{"num_hidden_layers": 10, "hidden_size": 128, "n_experts": 256, "experts_per_token": 4, "d_expert": 32, "d_shared_expert": 64, "hidden_act": "geglu", "moe_layers": [1, 2, 3, 4, 5, 6, 7, 8, 9], "router_score": "softmax", "normalize_top_k": false, "routed_scale": 17.3, "balance_loss": 0.0125, "balance_bias": false, "init_std_router": 0.00924, "lr_router": 0.00169, "num_attention_heads": 2, "num_key_value_heads": 2, "head_dim": 32, "vocab_size": 8192, "norm": "layernorm", "norm_place": "peri", "norm_eps": 1e-05, "positions": "rope", "rope_theta": 10000.0, "rope_fraction": 1.0, "qk_norm": false, "attn_scale": 0.177, "tie_word_embeddings": true, "parallel_block": false, "extras": ["capped logits"], "init": "normal", "init_std_qkv": 0.0663, "init_std_o": 0.021, "init_std_up": 0.0663, "init_std_down": 0.0121, "optimizer": "soap_variant", "learning_rate": 0.00466, "beta1": 0.95, "beta2": 0.99, "weight_decay": 0.027, "lr_head": 0.0159, "max_grad_norm": 1.0, "warmup_steps": 200, "schedule": "wsd", "decay_fraction": 0.763, "decay_shape": "linear", "final_lr_fraction": 0.1, "batch_tokens": 32768, "max_seq_len": 1024, "doc_mask": true, "train_tokens": 243200000, "max_steps": 7422, "dataset": "wikipedia_en"}
Below are experts of layer 3 (counted from 0) of a mixture-of-experts language model. Rows are named router (the router's row for the expert), gate (a neuron's input weights, with its number), up (a neuron's input weights, with its number), down (a neuron's output weights, with its number) and show model dimensions 0-127. Each number is 128 + 24 x the weight over its row's rms, rounded and kept within 0 to 255.
After each expert's rows: "comes before" lists some tokens at least twice as common just after its tokens as in all text; "mostly gets" lists some tokens that are sent to it at least half of the time. This comes from a sample of Wikipedia text that the model never trained on. Tokens count by the router's weight.

# expert 80
router [133 104 161 107 104 118 146 145 149 119 158 114 131 152 166  78 130 147 167  93 123 119 143 119 112 116 141  92 125 122 155 101 126  97  87 166 164  97 165 124 109 103 141 102 129 108 155 155 146 150  99 165 115  98  93 145  97 111 104 137 127 115 153 137 133  99 125 145 166 142 157 125 124 128 105 118 159 105 155 139 106 152  96 164 102  95 160 128 119  82 154  99 101 161 102 146  92 159 149 128 129 141 110  97  93 155 158 131 169 153  97 110  96 162  97 112 121 125 115 108  95 106 162 139 110 114 114 126]
gate0 [162 137 108 117 114 128 162 136 153 152 169  79 111 151 154 100  99 146 132 142  85 148 114 117 130 120 108 159 120 123 175 131 171 140 144 141 116 149 133  98 144 124  97 142 131 124 140 147 144 115 127 109 150 131 151 166 123 148 114 110  66 141 130 148 104 135 129 150 120 105 110 144 175 144 136 119  85  99 155 111 114 141 118 123 158 124 128 127  92 156 194 119 132 139  98 131 139  78 110 121  93 151  80 128  93 110 153  81 133 111 140 125 133 154 140 120 116  87 125 131 138  92  78 148 105 146 156 180]
up0 [115 117 133 144 134 127  99 108 106  97 163 153 170 126 115 143 164 109 157 122 177 107 145 117 153 151 139 103 158 135 112 124 123 131 128  83 123 107 141 153 116 132 156 107 152 115 116 114 118 108 129 147 128 144 160  85 115 101 132 120 184 117 155 105 138 111 107 129 134 139 130 133 101 113  91 127 171 159 100 163 145  78 125 147 129 163 123 121 157 119  80 127 129 137 183 127  83 167 119 143 170 105 162 114 146 163  83 152 156 137 146 117 129 107 126 100 154 151 126 117 114 187 154  89 163 121 113 123]
down0 [166 103 126 110 134 128 134 159  96 137 123  95 140 142 113  94 108 143 145 133  96  89 137 106 140  91 121 132 134 132 113 122 161 139 143 132 146 162 134 119 122 132 126 176  58 145 133 144 128 115  91 162 124 126 113 158 101 126 130 179 106 115  65 130 122 152 114 158 157 103 150 111 138 105 151  95 108 123 142 158  83 158 161 128 130  88 133 150 147 125 144 156 138 111 162 106 158 182 131  97  88 110 144 118 132 112 158 122  95 121 134 111 126 136 158 174 114 120 197 154 139 104 143 137 133 124 138  97]
comes before: "\n", " |", ",", "\n\n", " is", "."
mostly gets: ")", "}", "]", " )", "″", "”"

# expert 187
router [157 124 130  91 137 174 146 164 105 132 138 116 134 115 122 129 150 136 132 101 111 120  91 131 140 138 148 130  93 113 105 115  91 128 102 150 124 149 135 170 163 151 104  91 117 106 168 170  92 162 135 127 155 143 100 113 114 101 141 157 146 103 152 145 107 168 106 161 166 111 105 136 102 120 120  86 154 100 125 125 105 158 141 158 150  87 146 139 115  93 144  95 146 163 123 100  95  94 148 144 158 116 117 143 106 160 167 157 145 136 112  88  91 144  91 105 174 133 124 106 147 107 149 118 114 136  95 100]
gate0 [143 102 135 101 160 113 132 102 112 130 152 144  69 119 158 147 109 109 129 119 123 157 125 136 157 166 110 134 166 141 131  83 126 132 138 150 105 110 151 124 144 118 175 138 115 139 146 100 144 122 143 117 124 162 151  93 123 136 124 134 130  68 121 114 108 128 143 115 146 143 106 121  98 119 134  83  76 180 136 130  72 106 142 137  66 112 147 132 154 150 173 151 119 160 108 141 151 126  92 100 146 113 153 135 152 168 141 144 129 143 124 137 107 125 122 138 154 125 139 180 119  99 144 149 110  95  81  81]
up0 [128 127 112 106 148 156 135 113 118 141 163 154  86 105 177 149  82 101  97 129 131 164 118 110 107 145 123 135 180 118  98  60 130 133 142 176 119  98 130 118 126 114 159 126 126 133 145  86 140 132 139 138 116 151 157  96 134 127 121 106 126 118 137 134 108 152 125 141 114 139 128 133 127 103 122 108  91 182 140 134  62 112 148 156 103 114 144 106 130 145 149 156 137 159 120 119 168 119  96  98 152 131 176 166 159 173 135 111 122 175 154 103  92 148 115 126 140 122 145 149 133  94 101 128 134 123  88 103]
down0 [142  90 170 126 134 129 111 159 124 133 112 118 143 127 149 112 156 125 198 135 139 111  78 130 122 122 103 143 134 115 147 137 105 110 136  99 152 160 110 143 140 155 118 126 139 104 117 142 116 130 191 105 103 165 160 110 128 152  81 165 107 159 136 149 169 140 125 160 106 127 109 104 101 128 115 135 101 144  79 138 154 104 120 166 116  91  91 116 150  91  94 130 124  84 119 131 144 114 153 199  86 128 120 110 131 115  93 125 120 113 116 124 104 126 124 133 135 117 123  93 138 141 152 149 142 140 187 154]
comes before: ".", " |", "0", "°", "%", "–"
mostly gets: "000", " 100", " 50", " million", " 35", " 2000"

# expert 124
router [147 105 155 114 103 119 104 109 174 116 125 160 158 137 113 131 169 158  92 122 145 136 119 157 122 158  96 126 117 141 150  85 146 107 102 103 125 118 151 176 103 137 118 104 170 120 108 148 105 131  76 166 174 145 102 142 109 138 104 144 177  91 145 119 175 119 114 154 165 139 109 133 134 122 102 144 170 118 160 135  88 146 104 139 143  94 134 148 120 105 172  92  88 162 137 154  91 132 145 148 136 125 136 113 118 139 157 114 131 120  67  91 107 118 135 124 157 123 112 130 148 150 113 117 134 136 127 155]
gate0 [ 94 157 125  96 142 122 151  97 167 136 167 125 137  97 133 106 111 166 163 108 117 165 126 125 128 107 151 137 169  70 124 120 131 118  94 107 104 147 117 135  88  85 128 131 146 141  93 144 137  89 134 120 163 133 137 110 137 109 143 130 172 157 106 140 148 128 116 137 116 111  67 176 134 105 139 134 127  87 134 128 130 129 140 143 166 101 124 174 113 171 125 108 114 125 139 126 143  79 119 127 127 126 138 152 136 144  94 160 168 158  85 161 128 158 130 108 107 154 146 114  94  75 102 140 137 103 106 153]
up0 [121 149 112 115 162 122 133  76 166 128 159 163 146 139 156 122 151 182 122  94 131 148 115 126 146 118 151 161 126 123  93 129 156 123 112  90 124 117 103 112 100 100 158 122 125 127  98 154 114 112 109 137 145 121 141  63 145 111 128 144 153 149 102 132 154 102 103 137 117 140  63 158 147  88 119 116 126 135 128 142 108 142  89 109 159 111 119 155 142 136 158 114 117 116 134 136 110  99 105 174 182 159 102 135 126 133 136 121 190 157  85 139 111 136 108 126 115 165 152 115  90  80 125 139 141 123 120 160]
down0 [124 160 132 116 182 139 135  84 112 135  98 119 108 156 105 134  86 181  76 153 175 113 109 134 127 112 130 126 127 160 131 128  72 127 128 124 129  80 113 109  94 137 105 124 112 100  93 113 125 118 113 119 148 104 131 159  82 145 115 117 107 141 122 124 107 112 138 106 106 118 144 104 110 147 120 128 107 114 116 166 166 152 154 107 165 151 143 126 147 125 123 167 157 135 120 136 135 128 104 129 166  61 163 143 183 158 170 141 104 136 143 123 147 173 162 119  94 128 129 121 119 115 153 166 119 124 118 150]
comes before: " States", ":", " Kingdom", " the", " /", "\n"
mostly gets: " United", " States", " US", " Location", " Kingdom", " UK"

# expert 230
router [164 105 164 103 158 138 109 140 129 144 150 124 149 134 162 104 167 156 139  90 111 115 116 154 118 129 114 125 100 114 130  88 128  93 101 144 157 136 161 150 142 131  89  87 171  97 166 116 110 136 137 157 151 120  89 155  95 140 145 161 132 146 136 126 139 135 127 164 168 114 153 123 152 129 112 112 137 128 148 154 145 166 123 169 119  88 147 161  95  90 129 113 108 168 114 104  87  98 162 157 112 163 141  88  90 164 165 118 148 137  91 105 108 134 113 164 150 139 112 123 150 155 126 116 100 124 128 130]
gate0 [131 111 103 197 136  84 118 135 148 103 101 115 127 112 113 122 113  94 127 164 114 177 143 112 122 110 153  86 160 160 108 116 139 171 158 117  93 133 111  97 176  99 138 150 149 114 132 123 129  71 105 136 146 152 143 151 132 113 128 118 112 170 126 119 137 153  95 160 119 133 103 109 166 139 123 135  97 136 175 108 145 126 177 118 125 152 104 141 147 103 117 176 119  96 127 135 144  97 111 121 138 114  94 151  85 100 132 122 110 110 154 154  83 149 121 117 101 156 137 173 125 121 146 119 107 117  97 130]
up0 [140 136 148 161 151 124 110 104 124 153 109 108 184 126 154 145 201  89  58 122 116 131 109 173 140 133 129 146 118 111 121 171 118 131 147 151 137 151 123 110 102 135 115 177 149 102  81 176 102 143 154 105 138 136 146 103 116 128 132  92 116  79 116 121 146 142 124 141 118 100 130 129 150 102 135 144 191 140 131 108 176 135 142  93 107 150 115 141 135 155 154 104 160  84 113 119 103 140 106 133 122 153 130 150 109 149  77 140 127 130 119 142 124 125 115  95 141 142 103 156 108 146 128 103 100 135 137 104]
down0 [115 142 141 114 137 103 148  90 127 156 130 123 101 149 133 108 117  96 186 150 173 121 106 114 134 121  95 154 105 117 174 126 164  70 173 125  90  90 106 156 146 108 118 157 119 116 110 143 135 139 106 129 120 136 141 176 117 129 109 124 161 135 135 134 132 131  92 146 114 114  85 143 118 119 142  85 113  81 132 113 150  82 117 100 155 129 146 147 146 166 130 137 116 119 115  92 141 117  90 120 135  99 119 104 147 131 122 152 173 113 119 156 161 139 176 109 111 155 142 167 151 110 154 164 173  97 137 133]
comes before: " |", ",", ".", " States", " Kingdom", "'"
mostly gets: " London", " British", " English", " Canada", " Australia", " England"

# expert 210
router [161  99 164 101 160 131 114 131 125 150 155 126 146 132 164 101 157 151 134  89 118 121 112 151 120 128 109 128  99 115 137  96 135  90  94 144 161 125 159 153 141 129  85  86 154  89 161 104 111 136 134 156 149 114  86 155  90 145 153 165 127 148 138 124 129 129 118 163 168 109 155 113 156 141 109 121 143 130 146 151 143 167 124 169 121  88 147 163  91  92 124 132 103 170 117 107  88 100 165 158 114 161 149  89  96 162 163 114 145 129 101 100 102 135 102 155 150 145 125 129 150 155 119 122 107 135 121 130]
gate0 [141 149 140 154 131  99  75 111 199  89  53  77 132 139  94 154 145 120 126 132 125 116 131 121 145 127 166 147 157 116  94 142 170 145 111 129  89 132 121 102 123 123 138 134 171 123 120 136 117 111 122 103 111 112 177 153 149 149 113  94 136 119  95 157 156 154 136 133 102 146 112 130 115 132 153 126 100 149 125 118 114 137 112 134 127 168 126 114  99  97 128 106 125 102 134 156 167 165  97 155 133 107 112 178 130  79 107 109 114 125 141 169 143 127 100  73 100 122 110 140 138 139 143 135 111 127 150 140]
up0 [139 100 103 146  92 152 158 148  94 111 142 151 158 132 133 119 117 115 111 122  99 142 131 148  89 141 138 147 126 114 141  92  90 108 165 100 152 104  91 125 118 133 169 160 112 145 138 163 147 100 168 143 157 161 142 112  83 132 114 107 132 116  99  80  86 145 126 119 173 139 118 185 160 140 115  87 141 111 110 108 114 127  98  70 144 149 112 132 162 133 144 133 118 132 145 104 127 140 117 169 122 103 123 160 109 155 133 148 138 140  89  89 129 117 166 157 148 126 176 165 138 125 107 153 159 130 146 123]
down0 [149 109 126 105 127 110 136 154 158 146 116 110 166 104 105 136  70  56  85 129 120 125 153 148 119 122 149 151 142 109 159 113 123 107 147 104 132 156 141 127  95 171 140 115 120  92 109 131  87 120 165 159 137 193 153 157 105 122 117 135 140 106 169 105 105 134 125 137 154 142  95 151 121 125 110 181 117  98 127 114 113 128 111 123 131 143 165  87 130 172 143 188 129 137 136 114 110 117 130 149 113 133 100 143 127 156 131 133  78 141 124 147 111 143 156 124 135 120 139 146 114  92 132  97 103 184 138 112]
comes before: "=", "\n", "\n\n", "See", " Born", "History"
mostly gets: " businessman", "Ab", " publication"